python train.py --d_shared_expert=320 --normalize_top_k=false --balance_loss=0.0192 --n_kv_head=1 --positions="rope" --rope_base=10000.0 --rope_fraction=1.0 --init="normal" --init_std_up=0.0259 --lr_mult_qkv=0.5 --lr_head=0.00773 --grad_clip=1.0 --seq_len=1024 --dataset="wikipedia_en"
Below are experts of layer 6 (counted from 0) of a mixture-of-experts language model. Rows are named router (the router's row for the expert), gate (a neuron's input weights, with its number), up (a neuron's input weights, with its number), down (a neuron's output weights, with its number) and show model dimensions 256-383. Each number is 128 + 32 x the weight over its row's rms, rounded and kept within 0 to 255. Numbers have three digits each.
After each expert's rows: "raises" lists some tokens whose logits its average output raises strongly, later layers aside. This comes from a sample of Wikipedia text that the model never trained on.

# expert 2
router:070129156156096177163161136177140099136163103100154136100093145141133090174073164128137119088071072120125063109108112149114145127166097095139144116081144161082162166120145118095171151124167106128087183151068166116117135178162165121158120100133146159113133128098176138082087160164143110116105128074122164102172098147126143116111158078105136187139104073159093164129156125110165124136146
gate1:130140166106139105156109155140088124143127097093155085128130105087083148112118028081141054189158134101163142145147127175136047127113163169097168129174090166164104098133092081081122092120111160170141171122189161192178112131052103121137106211199117084156119129218152135130137125126126151190111133126148168106063123156128076102119114144119113139085072127136132148163129106145111040130092
up1:106132082099136146134136167082141105118124139108132124132071120113077109107202070146115128146138102122105082108135136137112147155103101184137091149137104127146122136174122105162091137097131088092132132084122160159052186131133171175109132163119182092118175099102144117143152089072152121178093085152089210115130080100147161082066112153225139142116161160144055090104124077141102100116172
down1:112106079087165102161099092184153168110115117128111024160174156073151130131153111126105147172137130104119099132071181144074179110092088143117091114186113061169096110110140180134124083112104120166089118049123174131146091129152136080136086166143128116108107091098097121187125140037103121202131087150108146142090134115114112097116130113084111174139148153160086128151141111140106136130107
gate2:154186124138136077138137120089128099139110146118073143154097118143120115188142129161153153143131091102130103140119163129142193129125185159114151120123137163178140098158127102165093089165088125110150155111112178192187098131096190071141121140141166115067099089096127131122146097138060142105149041128114093168088136128131059146134108122195069127115186151191111137075138069132118138142111
up2:166116084169093186113147082108085115128122125169150129128142154118115123065165151088158120175168133168160093139131072128138169197114144113123134145075109190077079085172146051137143115127127145112154083152220126135145071153134123118199074117102138145106093187153158114106063151137138112160136091113115103142156143114144120130152136075078099116131142113102100118140132153155157129063067
down2:110112130123118134033179147135095091102121150119135146101096100098152147102119166138083112168175060183140099101173132191150138121147170127106167224141085147111135129172102135148150146141094125159122137097107077106060118111155112104042095105123111162122093161083114112132119153088135150102137077139133126108087150108081099143116130141117090134192152093187187152116121206095236130114135
gate3:113157095105129140133147128078074133126151140065073097125142078116174146149112064037098111143093075111103166115143157148067180137109123095098162127154141148113142124138109213145097182115114117149109117114120116063112155160088149103102136101097099105102156175138095112113099094104167193164077135071119108151111122142118119110157140143131116102126180158113146094152122123164137125091066
up3:111133129148125165124107146084109134156102101130124147096111160174159156067130112102157095090118181156161134139093128129126129168071080174081110096110104134116163105131087080183149101113110077168142087174156157092131178145118128131151138134146156134110143172176119177115094129114102185185162125110074151158159143105096138092116157141154033098131155080098127154087098183163059088110150
down3:130204081194116137133128149087094170138108140061120094178151186166143152195091113138139102123118137103136130157088105073163104110112103128115156146180164176165138121149112169116135097117184109083182134157129137135143059123126182112130107110096105096145110181077170136112127112129148176096142058128113139137170125084121126124086098119140122163106205129125123169196130153075118139136192
gate4:146097148125103111139131103137133176229089176120103142116178124127140119071124082162197170093136122145194033129078101176104104165189110144050117112092140108154123081182179132111118097109081101116084078140131122128076103106104137123140147159132087058066140140144124180111120126106140099136135114178064140106103143103103107124145097081124051098090169176155087177132141132115164171193162
up4:108115149106116135107111149143128112179158133164155150082127155122097170168125172146100104174132060145110192166119163114198092125133071168171196189144116132107145182062134117151146126183086136096095161122160154124141117121146133052138129176104135122131134060119157120139141145125160109155173141100165150117141149088138151114128126117113172132106157131088119175077098171142103251138134
down4:098114092123076116129099147174151121134146104131077161117177144143138116164022156202122128141129151159151090105140155185148220097111141132143110112117081142090189163132139077134119115142163144143063162118116113133057107160143136201146094158141070108120106154127110077159107135175141118126170118075129115106128103145080108204117133121105152103099135157097126182163147190128097140143160
raises: " ", " all", " and", " about", " in"

# expert 9
router:142084191059149164145129089148099134170150135101117117124082147090176143116125103198128142099138141120071136121067061095152131118076138119169136102106171153090196128124107137142104121154129118089128151177111079151107138127078183137176162124077137072164210146122182111142152146128104119125117174096135136175124053136148158094128132097125182143151053065129111124114120129109149137160119
gate1:069140142123173142150135125159074145104168121112123129114136109111109101093139101163154151111177124092081129137107093129097179142091078098099109172166118146130116123128158220098129169143109158170099108147132103175186118156132117136126173095135140138130122157062111100181081071152112161167136113126077134118054130152156201144159130130159205127093144134105112135120148085098129098153164
up1:117185145183117151153157108145127160133208130151104126091181101167153133136154115196140159066173089091149124104118132136125113118143106171063126119098108079092126095142178111128102140146129112098136104147162163111123160137113101129123108127115118084096133146117132138122139113111099104147173117095095127146165106170183090108087141045119119159168076110100072152104096058100165120128132
down1:130170128106133119117067172134121092104141063116148106082129116148189095075115115171075087125168144142162096131160182135139155118098113145122132102124151097163162114106117188122088170113099131133169094065157132163104148180170162152115109139129138167164158139116124112127091143097129112109119109112151126166176124132128102172092173159177143157125141120149182141056114200056086096141126
gate2:146134140084060058142161117121153078114129116128110146151162100092086108191119082207164191136131126123161159149120141181160091145133144193143110149120200173140168105117170079157046087074144088167147137115165103177189118112139159164158140167158152157168118144110116108165107120151115152118118109146198120140127143108151118142171150140108150140116137163105173101111171211106139163092138
up2:124140153153109196093133040124174137113103143190102161104088155074141162116161097104117123140156149160154119120129133126092189124154118157136191124158148068095034104077062138107222155148154121081093107098159152104116141130084136100148159054157100141101107093156103134098139106179160078102099145111133111134107152106113134131146155119110092122137140122104120167160154145132064155134121
down2:134187100117141142100112107130136134126181070122178178149108185098130143157147077107068111169086182093135133145158059122175133110122071103130127105149110113100124140116182118122137096191128085062071064143048192151155127085155122121074125102093090100130140108117134100132080151119112149144203115155129083085122062134129123166145132126126106155080129116144122159117157136169105122108082
gate3:099110091109101167169142100140082085121178133145097168100085115111130155113145117194110104152137136156122131126123061199153181121127156124098125096113154160141133141077121161117165178147140214123101128168109092120106151110117212127168165148082151108135112123091213139136177114095182110113113127129138125110069101135174092148139142125157212121121111119145129131107131096172103142138134
up3:142096129063179116165120156169079144211149136101098147077157141112126119119136183120120106127154063106116065157148132203183231139070147156159099124077170153104111127132114126070166184154123149160077180151105114141149159104105091123109120167114104122153103127098094130132202082140175142115113182100082106188082159107090148089169125112108125143161113107106172142142113135120138146141128
down3:102106178122124104196132070202191135129092109104111117117091139135121145093114085149071126127092181130113134084111157152129172118107109166110139135105124190103080118119143086130075113042165148117154079132105125174111113088135087139132119150129127130103162162108113149107155125148138096157153172122169168144135153110096177121109125128141141136099081167145151107144109154222134144133104
gate4:092142128117162127134127139154111104098179107161111166185048101115150185107126151153146135127107108176094151123162150131126170131112179099068073098146130106090143089102189071137084131167161130114127138107109106199127105150146160112148205123155126131160147133087127107147123152118166135167124163131083118146176083127161118156084181100148146143116107085123139147145116158163116123126109
up4:112132140143137133137147093116176153130152120123123164139099120154161168162096140105102105127159128169064177220164155180116142151166143147143155112133121118089140129140211106165100112089144149047124124048142111129173116148097197133128194121175153162074184103152159163125109108156116116130113119163053135129170161128178193139052162152115158122126113098120151106139095193138118126085121
down4:122139157148178097114139166061158115071121135143152119117067203149175133141144139125186104102230087098182108139099144155118121130199122154112159122123111137114022149159101086167122114167124111115122115181153134176132110175160127089137123074151152139190132157142128170146090105111126110159094118124145122121110108154145122070138073141152132110124102136179096087096128117090054024169119
raises: " part", " and", " ", ",", " in"

# expert 17
router:169152093085107158108113120116155139102143107177141086167101131146103100135157125053126098120170078063098157106110067140096167148098120133110103163132125108119107155160112139087138150170131176139082115145127111113097154111113149126114106082151116155107118142139181154109106160057149089082072173129092158127109081123110059130117172120135212163140105105168090088109069092145111114104125
gate1:099081098063108135130102142106107176117151165124134111085113096134124145092091140100112107133107131097104106158097150106099129189122174143164112108152103145118112117171175145160095119105139136158158106088153176125198151087118129140126086158113143073088074156188130092132099098148101187076179178074134130086133125147129169111106145100109136143150151061077115183170109127172119040074059
up1:109092143161126126126147126124152140115115115098119145114134146091148106126164139136121149121186053122140137124145138099126122160159116129105189053120146097104114117066117098170108193080147129158105085100123144122081095124119094058145154129128143129140114116151123146063134093094101067135120077124138126143115159214090077099141144156106104178125171136096131207108168151103167128136110
down1:120160101123150116129119100139096092161198174180157112138131138104150106091146102166155146091177102101111176139106153060045198162154116125157184189144167175167133096110212135092123110104192109174121121119119122133156143138166151116139149167112132082131157118156187118114096082136168085136127105084080188127103127170096090194119179154115082102093146144134156108123162098124070127118114
gate2:138107164176137148204104108151181141124106172163076115127138094129206125114159081132195133118075136105091144063118129088096108159120121201087109112122100140126152150054128164086044093114106111168127136147103142127169203091198189159170148153117113104134100130148114109149170152120185055070089162144137151114100118131122073108148124185140141127102101102143165087115153106138076138059123
up2:194111155129166125115135115177154107132170065133093177137194106100121102094140113103138145199145171148133110121138143133141032115146105095114098188078130107157058063122165191172129133186129054154072108173126124149117173137164101118141112070106126124140097145121130167179145123182082149086125116135139090167121141112146114138094165140132165176144119148072141145137108124108165154121142
down2:130166104092149124036133071141144123131161132186131088140091094141151116134152128127107175107047136125144146130167112089096120120224129078139102097153130112124136123099140129079114088117121110169129163128056094156105111143166154156140094155199178166125155101149103136103135157134163190092168107104128139124122101134095163131169130152134120116117139161126101119097111105110055134154115
gate3:130122127125127112129171185158134184140068104171167138134138101125145165130133135100141165094071104144169153186156096116128114134104185121115108086120163155126124161078113145084160057140120188130134144057162143117161086143101103125095092214164151159126164110092161153164091144099167126048192143174171127102150169158136075126128224153111157143133077157170121106122124118115149201138157
up3:083089120081136115128136107191165154104119155146094162171185093113137139140134147064110133153071166127110084115084139108119136127135147094135095150150098134139132087137097103160084134112130096118134165163150122150133126161115172141136179190146188102076114120163132178158142160180137051138124095145180164130123145150109192123158156128145063110109152120116145118142165126144156075095099
down3:183153166151087160122116126138167118156166115153114087141150090154120083117098193082189046186132091118137118155180139149150129117101109143149129127089173179165121132118181143102129100119123095129119130099157152095165164128157107122127118118157145152125162178135144132127094156061170147095186176069113119124154169055166123161146130103147152030161147165122143160117129166115116113108156
gate4:125141084113146132132132114178111188093092131101103163119119130135083126139121139150162105117138092107097116108107113156166118097167138156122169143186150121112060153169110095175146102170096148206130100068154157139130129113124158115122165041147159145150147137088119110119108162093123086109109124164135079128092129140123127125067136148139082118114167125183147134162065151205131137131049
up4:099150121089174133104125093079125174145106097112103119155167160172136196076114137044121090126157125171185144138136099090118165102112127120156127122082154124155149087135124087089147135113176085194055082167111073135139118171074104113168161197134119115108143139109169198099137155171144129134141151143175078152143181105135089108164064114059093125127140165120126194099167117024141172117177
down4:115141164130142114163124122127082168109139089071039150141082099132117139123201152146106071141072096117204109116133130148158168199150133085101123131129117128104122130139078060164121129171086131188146085126155138100164075108126060159135138149177151114086061071103142166141132142136077121092129138149146192143087211075133101090119062105148171050114214159135153138086157124112176107131142
raises: " of", "\n", ".", ":", " |", ";"

# expert 23
router:177171082148096100152138079116086057116112127168147138165174131117166110139141128144064087147177142046090157136149146152103115182093119167087112106146147101176109128095087096180088139139148145162103112118113083127140112142143166133064133100176116121131132132166120119103137148106140150155116147123120163084130097168100142128051050039153088118075073135127088117124170124120116173196186
gate1:144143153114155173092107054138157156133125125126083184142165138135090099126160039152068094151106124115103121156171086168119092185110139184162159145162082121145120140164169144111153122140075079185110088126125131135108136145130090146108108085154074138210102120080093100095137165123153148080113122163176079108109154085121137095130071060127116163111112191167119118094117071162125121102106
up1:161136096051134115119112166163106082136206155164096085135118175094104098145116126142135147108133118146126118125133101121171161149134144145150096153197122178163154098124133173128141155161133155121148131078161116086170134137067167110094175190115097161116117120144110054124111116105136165116152147084056167090105110088136101121125095142116130115057104141136115104144110071166120065125114
down1:119161126113125139093150121120161186162142115161099118098092128123142146106104186108109147100100125123124120112086092154137161115154139123142097112186117052136081112152231157149161128128115128127126090123146178104167125156137165125154111165143161171141138202076179101125145150142129089147172099100099137165163110085111179126125177089144095164132135142122132063067075095172150145169104
gate2:125171053102091158178080140136130125142147159054174130153149147152169145067111113133186071147142069170128103109110113181111116123133132169106124153205126134197109141119182102074128135126066153139104089107135123123160151100110118083106111160090151128113143099126062132117153086128124089144102097143176119172143137131153053111180163123116158119104193134116142157107106155126141161167109
up2:147059116096136082114207089094177138114116107131089080151206176100122110152152129157121173061100165101147085133118103153127136138121141104132129055089076135143098155143094145077149108124160098192120124145157108144095109158160140088144139095170154196192094127094075186155168122079094114205077121140124102133166061113143104166177133153117108111075088086210131096144092133087128051136117
down2:148114132142179182160126106132118125161124156190161145109148159182102118141097107148115142125100128126156137101165112086130059109169128105155112103134116163077210214153154120154101186139125160080130095090081103168100125089133051097173152107189168120116112081082102160080131138123151117141110140227088114154165092155102154149126114163149164119127192109142135177116121121150111118153145
gate3:090121138094142088153104163118157132144085168098087138121103146185137156162121047090111154151127134178124117114126160081099137085103134139135172120172140147155126100115148095136113132141158051116113085120140141092152179151139112116032096146127125118143143182110152097112182113177125180170168172075187086145154083141127167129150094105100189145115087165139145116088110162108095108115194
up3:094167113151161119167130089104140111164157190103136136126121125141154159180123132189098106136083155130131097127177092160163213173098104083100128149123109075181156093058100132156100075133121176165082065085085114131163060136053117158045177089121128111159119141144136075124155174151109104154120133097144146103078159102145184111048092094141142217129076152145130151117086134120109097077070
down3:100058114111167114107172128132123126173133099206087110074091158133097107148111195087197186198083137136149173165088127173201103153100141140138175151132195070103096141075075135111093080106141121105109112171159119119140150116141102148195095093145147211098173119163116134113136109131090078120145158149101111068111114150121139107149213175080089138112150139065096116070171108113150113081140
gate4:148076171051105136156151094113097104174097151131113110123140124090171171146134128120095119136056159166096124159169103171125113158151107174153110151171106175096138150140094108164114150077168151103136176082146114137078187154150190147140085099128128096097158152151085164105102115128112112147163105133128128172105074112124179161199128025172132101154153025157136167098147159177104151154143
up4:157137214090095146128137174137089167171116171113144086098190117152152078142219125144178098162099145157128152185104116103116143178182187099150145070094139141136079095129050130164119179075174117168069139131161158118126140118152072116142080100116126122138131146086199134111122113080155066110124123116183124157103080156084128165139113129136112135133128148053048219105187118102178109173165
down4:094136089148146130154179170202168146135148144142164138127130133125112172086086062166160135132169147114135133036131128067176093125052143088127150136142050119106146125048180110097094124102183153139113146166119120144193143123158150131130111118165086048161098117055087064137122104150113108142150169157102086108053135161109076135119169173175147162152150132123084122154117162162097135171100
raises: ",", ".", " and", "d", "l", " ("

# expert 19
router:117118159099133072132126102160109128151075135103074126164127104106086177126108130130101102232093141105114192156185093140100051139115130121060108130243142090138112141091127170159105146130022133154139165151136128094067187141175119132123185155159094113121105123110072077164150123155122156143192072094142094089135136095113114123094068097082138142035163132095130126159121129155141098139122
gate0:120089116135141172120132150174113178128117157132106123146085110089173090137103077162095121152139162124104152108096094131168094125121148133116183142111113158104143173138160090078172132171181153171137092149122115172153197082163107137109108105094130155129141165169120157128081096137090130140123126150192139096125119113158158156147106114112144148191119158148125125104096144103147122099154
up0:115183055143154142121111128130103165154141216147128108148120115145149095115108171152140198095109170115095113075088081187108120119099140149109131112130159140113089189138147108078190187125155162120093108099165165103084122132109103131140122118114125171120118154142129143178143134147135177215092153095126131128147139056085111175142055137152117113115162133116140169141086111073129131157105
down0:193148111154105159129112129155138156109092135146076133170125135115155157104135131182107120060053151139076163150117123169150117169122105071104088186084098111162112132147143115129209196103101138145088174157134145170113136117101115109139166093130104119120084183084171173121104119138143066174148109167077190150117128151084205164177128076156120175121135163124135157134100091087170141153145
gate1:160129175167085126156141111143149120115070138137134179142073109075067145153158189169104141150100142120108112136100184166136128161148122105134082171112133169120141114142131169099076097149100116162114156113095193162139132155145140134122115179137132146156176127120116119159121150055097127120114065109123099180144143129137125126060105152089067132145147118115083126150190133113182187117086
up1:092123130157120102102144126155191106105132123144102162113116153192193158140174141108096149103112118154130113118137120139114184175160129098135064131114104163138097132156203132124127100124113103102152137073100082105135104122121139096218119181137193170083108124117098153111157169086119126100110075158127137125126138089135170074080187141115119148153123172118126102108107138124113103147145
down1:057214130102125121171122104138157049164087176134086146123176123138123187071088175131052157146120097154127157030094133149131093076139203127046180117186134135135183117096143128115097094155121100149086140089115094141123104167136098141148100200167133131128157038140148123143150150111157100093130156140156126079133133113141157134119125111144112135143145130162136111114097141078113161123178
gate2:162120155129129115131125098076150139166107181119137132171124148084158141153129099138138097109135159024125124152111108108163199076090150091133205144133186113125133143183118118106141156144160120128141114108091127142147097119090159127166107127176164188112150130161100181184160111127106146119097098157152237089108089131113170141131149143097124093130103114083167155062144136123193143112146
up2:173141137145136171124109142099166079168183142099176137123091095072166148116190201119153125079121180117088124125090085129118144114117182108122115156105152101101124109128110116062174130165161089145181084165135072150161120151133093164103125109132141130113171130172142153168104147129049123159087159101148151128106144095114104097105150133140136095128131141125130207137115152161163147103118
down2:142145181136137082137096044155101100124170175159124138065101103143181103139155136134102144127129084099108158071138083102094126066100104131087135158166056129112124129109129083096198129127124143065117158103172157125082086080156096032111134096145136105141153119136111118094101163127138137121143098154120105129143113117118145132069116078080082181115092152130155049114124125177107164154132
gate3:124140119151121103128118123162159080176120147105106195089155137172139148102092132131114101149092106106081126086104065135148162133106060084175190169108113106121126118128092094162111139137105111180097125138188083121078178109091142090125135137146106134042182108173078141138103112081107103072169123097172200121132133148136110091126113085141128157164127174129147121110125103074070127084107
up3:120142116108162086134116145094089092134150122150150100032182134171151156113131148116151078138105166113187191181163148087122095132127168097116120126172121113131121176082089191128152093112124115093146148116053133059160107103121112172162125167195095102166095138110094110115143147139100171163053209098158145144132135151136103157139090069126087111092115129185129096194123117129113079160139
down3:125125074162149170146120111080097147126149070155138093160157118151121106167138112108161097143084121088094130151083111096122136082129133158157185107197086103121098065210134078138140195151119165131156115151121111173182197091117092156092104155143093152155111096094141130090122105132179111095137078146100113123149160171127094126143159101117151164130125187135125044118149150113105140178138
raises: "1", "2", "3", "201", "4", "200"

# expert 21
router:117135051194099131105160178171119114160155117132117149195103118117072115113113153137089150087137117187191112098160129099121144038058098158091155112185125158171131113138089079105158158151104123062126075086101133116163131091127145117166134102080106168147100148128100143092074116093129076093149084130171117100180140135130166166123153110166160130158115181121146099128151133126112042133173
gate1:129158194114125134109165138109138177134070132135069135113141168145159187121108130130174113134144126127202121163147106078070133156153129103053078144094118152163071080139087120174102063136160100136140120151112133127110120150106119142161077108161186104093144129132055189040132120117200108119152105156132126143102119147126117075112229118143143085138130139156121111134124136073108128193116
up1:101156170140176150111135087115161135184106070143082165121147161094195169096092110166098153190074142130127141130111121156174147106102139084115133114077151168126075096133163099135113134103073135108163106163105124133143165155184120082128098091084142083128126147169126084077086104097216157163081098138160076114136174106103128169130104113155158174121146144080168156163093126110133161197086
down1:055151139128127142085117123136108146138156184065160130130131120112087080128152171163127162134183205118149131122118155116103196121107121139121130144045196144126074122089129154115165123192178137155131138132081117177180107152132136105115121114146177163154120182123144095130119091156124192165136109148173114141129094064107130114140111155137145129097132126106113118084110106135071131123141
gate2:177133113125120153139130134103125076168120146196145098181210116070102170136131155164117163131191131145142112115157174157074143103145168078145058143085183128121142127072099075179141129125132109094168133142126084160132110104134176170157126113155114119133169113143094160161091112172101169145144082140086160085170195186107130084085159088172095139077198099119075125127179135158093185115154
up2:113129154137144130151178096150081141131057082149138168162102144138109175099117077136181143086148109054085214093108095106120168099143122125117174130144119181110157193158172140165137147184166092155118099076109120116131176196136143102105115130130144135079135128155135124123108138168141063161140105132097147109136186088139105132141107110138064039092148178106159119161150159142129127101127
down2:107092144140102118151119077194139067088088200174118143137113163099184168104121091137124108134188117161186153117147120114157120157127154116100097151129107111127128166132149116109168142141113111157137141139094106112143143089142132147111104094156122139116165134152136093121160163121072148102114126104111103147105112095152147141132155091086159128182137124150176163089171142140112089192138
gate3:115173108127148061125117111117130177157086174163094143140093156161200165149155120132093109103149120123111125159150143120137079156145186170126100188187111103102155052139125140098109117111092109169112140048105073095118209151106127103109152082086101065135065139135085085128078104146140139138118125133132104120135082119104188142141133126141083174138147060088109143141196169106101083137128
up3:165069140108110159092121113139168149171122096113116128136091116096130095108149099163140075109163170081116084112159133105089129115153112148150134179099192199130115152105161127138097113173161083133167127144151150138121071124139119123179064137130138226170120134119106139095128154111144110171108103096130109106171136126209095139069137099127161115139130127157167119128137160120163190182155
down3:123066087172102173158151053113164154127105079119080157133206130123123164110128087168128159150100178176084166174073157193217097131183092106124145146156133107137141184096219154078133152095096145160138146136185155135092116096125102070132114144151080173119107115175169152195102181147105093111120126088169129124122195167165157138160086147158107084050112143099091083080118138131110145105118
gate4:125173174105099126084075144147090167129109069048135100089201125131107152139134089094165098117129121141144129121146112130128131174151119057097129160156106087112173067197089154088111103090161116162134121156132114091140148054124162142192119090135088149089107155098049157102150187156142141118145110138134090142091140180131159162167087113161126120133119095144120139086090113098075081095114
up4:125109106104135111186133106053142089121116145110195124128106120134156133188114060133174210169126108095137153116135120129126136157184168130108094136119131141141098126124115139156130186149146143169083162095114079144134086171148156131108169098150156184118147164125110098141088144174145148141136086183173147113168092066130137053132158109141159098162169144165100140192106139113195113109155
down4:090122109099141080113099090109099143171080128107157159124158136094174130152137082135165107129107116146102111111116119092084119150158114121126104133086108089189144052122112095135106100081096160168166114124111126097151089113130194072131130123122143165139120147066142155098049084145158175115173065126140153175116088154152213138152108112142135074097119137134106143103064128200115105095118
raises: "M", "A", "B", "P", "C", "W"

# expert 0
router:121123122096135163120078156133103123098118152090111132068159109167103147118104107150124142154108135169175076139095174113117097126092123108119162146189174062194129081169088098219148078076061128156130174082098165154173123070157096111106111124171111116185080131153148164167134142112154092093172178205159078187112185148168116188087161187126183163119117158123118112150106084145100106113125
gate1:156164216149165107200147106115091103072146137090154107174116112157152195096120149101133123140123123084166183184093151165142118137118097080146149114070124111148181116122108115185092103073122165121132175166091138131120142090122108100107149144177103114090104140143134117136124135123146168164129122139115168135114110151097092101153046189142044094056108098140103135074169107208128133083120
up1:130138096070067134119053155195159148141064061139134113114121099109148099134136120088137157149127181172111115078145085062095126148146157145088066165172154195074124174104128147140142129173131102187105147104149130116106113151143060130141147179114135168152136123105125182128133163119121120092164179176089119113151191107148128116031185111120082162125152218128110094148104070118088140207138
down1:155073136136124152134128151100140122084120102147113182131098143117121160055113122175089158174142122143134114114103109119125076122069142132111079115122153170160133090186119126168145123181142118118127112102158105102121115121156107136106129148144162100147168076090154124157187136073111120137152149173105126191153166054111103149180126144107119124200179131168171126115107123139078153078122
gate2:126139119093099089122093139158112200082106118142112101054090154182109107148157169163118076073149177094175095191148138176131128084147147145117066078169087134142109122163147106120092095099091142067076124084120085101128143124151165144120102158093183072102111122115099118155076161153122047081146150179104137120165124082162136093127132145176147122088129112122098136157079105135166128137207
up2:166126143136188203182086125144146148108129100142072132157106151127081164114111124124105136127125098121107137066089213092167084106129107118093126140119129168138143157113138136090142069109193123156078129129134163157094109124167158172120109144112119180131141116104153079079172136049118167171130139133173121101118094119120136093148062119097166135168154169152192117139117126171096143132114
down2:131118112119137081097137219111114093112148154154101157130076081181086069146098092125078083100104091097133087174098061161125100154138095114132172135118128106096124133142148107105129148148102132112058145173079100105105155126101138128085115130089165088167124141110161037088089114139131066138180099088130134146109145108149126075137134140163116167116048118113086158130078080137080145131113
gate3:087170125083125089086148113139135151135099115110090148134138136105089137116147073154149121103179115085136120168180104131144169110069160128087134086115154138130136129116110172115104097127123193118155153142162116115098126130088120101123143086109128127067119157160179032094117110123112090115176134140090122079108166130123168119106102146129112098150104162167160114190216129204084156120108
up3:129157115121131165133095108098142173137161135137089155140156099127120138124115130135113152113098091123255178123168088155115108163116157103116147125112129184135015096179080122126177171129166138145152161133065113126143155151119163153164160145080107166129113145122129048147093160142107175174129112116144075077102103126103127094131134164142073142160156162137125073115151061131129069125079
down3:148203113140120129125160152110104192125151122179124127073150113101164111130172111124134140079095152143175134122176118134092123108124154133176094150167115136154082092163081130095148143095195124198097178116106138147164119139141147124099136142109060130130090118126121130169073120132126172104057103165190128073129107155111205118121085154141124114141218171164139095121118071134130182126103
gate4:066088138092151133122135136084117130099097127082108126136113116173148147192140105091100199123108154171094178144128082166127192163107116113175140153090108119127126096106147183180095135084170154105139112113178129123127162057141095125119081113160126146091131084123093127159143091080096138100103187138050121125093165141099077117112157161143079143156140154074149176150189107092114151116153
up4:170153144086096048095142124140082107109080124154127091123092122099088135148062109118060148172144113123101127088119172159102203073138140181087139106056044083130077077130162121128112130076133115128125155072114120110108141128172109085113166147127166072103138132095132156177143145152144077125162138181236138055109139152163137137150101139133169119121101108216152128124074093098085133110084
down4:117065124139138119208138193103110116144096137144114133116117126165097143118146116150123135178169129112187149105161110175168121146108144042070152118167138111121086114204108111103099101116120140084136097148146156128080153139148212138095120156122125069084217174142151089105118142111109145102132161115102094148104141079154103105096141083152122184127123105107178097082166137067113167142111
raises: " ", " \"", " L", " A", " R", " The"

# expert 13
router:112158175149153132170147124191149095175155100092162123122091165143150090177087158178108108087111086140083129106098103162118142114170090099147158132087160148106152159115137113110129166212162129079102190143074164098118119125190127109184096079110176166100146145123150156097093159171123115131094147079114132109202113137131161069087164165094095212138104116151072137100141144102173099154120
gate1:149148091112115171114154136183131141112141143124065106127106125108105126115187128102083114191112130161119132114124079092102153134151172166148096145111162092145163095162122171193094147113141152191125124093134184181167120159150170111171127114166152082130143113070113077139079078147099143180157037145123170119104135117097097134172079122137064066106147131055150138135103134144160107171119
up1:151148118124088139092145113154132133146139139086174139155151074112113084168107069112138158142222134135109222159124102099164149119113133162133103141104112131117129160115163120099117086168149101102098079180132207107157162128171119079065145108084110151090136207169142160168111196095124111152071148126099130135205120101193095139121139132084183190092107134179104112116161065149181118106157
down1:151135134109087134182113149099067107136098137114109125090147179142130096171105095094155180128156138088095070065110160112088132105077107079161170136123113142144109146141135144159102137138130127167139136164134090115156170084098090043098141117191108149109098091120152116033142136141144092117101091082138179106161182166150150144094114113164130168107152101130192159114179095129119140115159
gate2:071106117181096126150110166146095092085112153090122159131126128122152104134115099143150101170102163124155143170113161103150108132083147144150205157079147071084107102171154107106085102097123148131129132129156174113138164091138099139108138163227078083122213122088198123147141153119151089120149168081113168121145120166145116106153124177131118129125145129201094102124151132116113143175171
up2:159169161181143113128125074108117093139127140060123132103118181137087127161110157148137123150141115101075126100142133170144114098106101083130142122099117131119193059095148135157047096130133127089109160103077109129151151134092083133085109098115141127113113165182141133168123093161195120116160098132170110096134140081172139096204157107118050161110161132105088124178098114145164175172101
down2:149109096144160124112135113069089070144121168080067157047113076164159123105156098099133112085152112118170109096132091153148088127100162180131117130163127098127109123164185108043123124106093069114188135132101111125138118139092161152115067131140139078118156129153110140119125071142144138118176117136154117094138108136144155135145103137151117109097117124066152142133156158093112090092180
gate3:094114120159180123138083055134053143172113109082123097091141062149102132170103123071107102129128089107139103118184059154124145140067083138133202143127136093111161129123148095116153105098175087163176103130142117111148125041071143113097160169151144158065140133104094078142139168099075092107138118194100136145129173114144150161131130164149116091148139169125195152138164135173082159155153
up3:128099100135100097048142188152115149138131122141123145117130177086188100139180140127150106070198144167162119191126130112146059115156133160103184197110096153132062167110148191088118030111121124177062130127116099137096150122157118097154124091103114119136147050080124055115094154104160152103154129121180161056158060179140119158151156140099154112131067157121142170173123136162123140154102
down3:103124135152171091080156124062086139061132137173107143060084169126136120112135127138124086113132105122147152117131171129143131152131169131133197071081153138174157097095086096059132113161116137157168106170139168153185069182151109139160189163126152160202120117116148076201103144129094175121107142079192115153121169203132159144106044171148123124067124128165178111085187147172144084163102
gate4:066111087133135150114116170115070135165102123166092088143153068124047073132100134115080167117166112159161055128079141105180111098148085118105123154069091136140112162153159091154179087145104120179140088185164107080132109106164063188157106108109162152107111112072129142075144179154168086161125060156151101122077121144121100094135114116113156179141099095090160115167132116117062141124145
up4:141060159158091100123135136115112129100124139094062081134100136127101101153205138109095151151127104104124176151097117149104096128126106123138114107075124099141126127099090200146147211112123124140137124107106091157079134139075105081081139142112170078146106186092124140173144163166147162118126103057139150107185079087105147156112165179134152099116118173178156139150066181150134072151057
down4:139129114050144147123163155085114160137097081151035150095157096136114119149102126127096091108140077173112133154069079134087152096106173114208095095125063111150150081069089122145111055156122118121071127122127135113162092158170142168136079116105107127113180115153138154125126106124177136154099163184150186173132103075126136129139128104121125101048096182154124119072093075154072168039171
raises: "fire", " engines", "ization"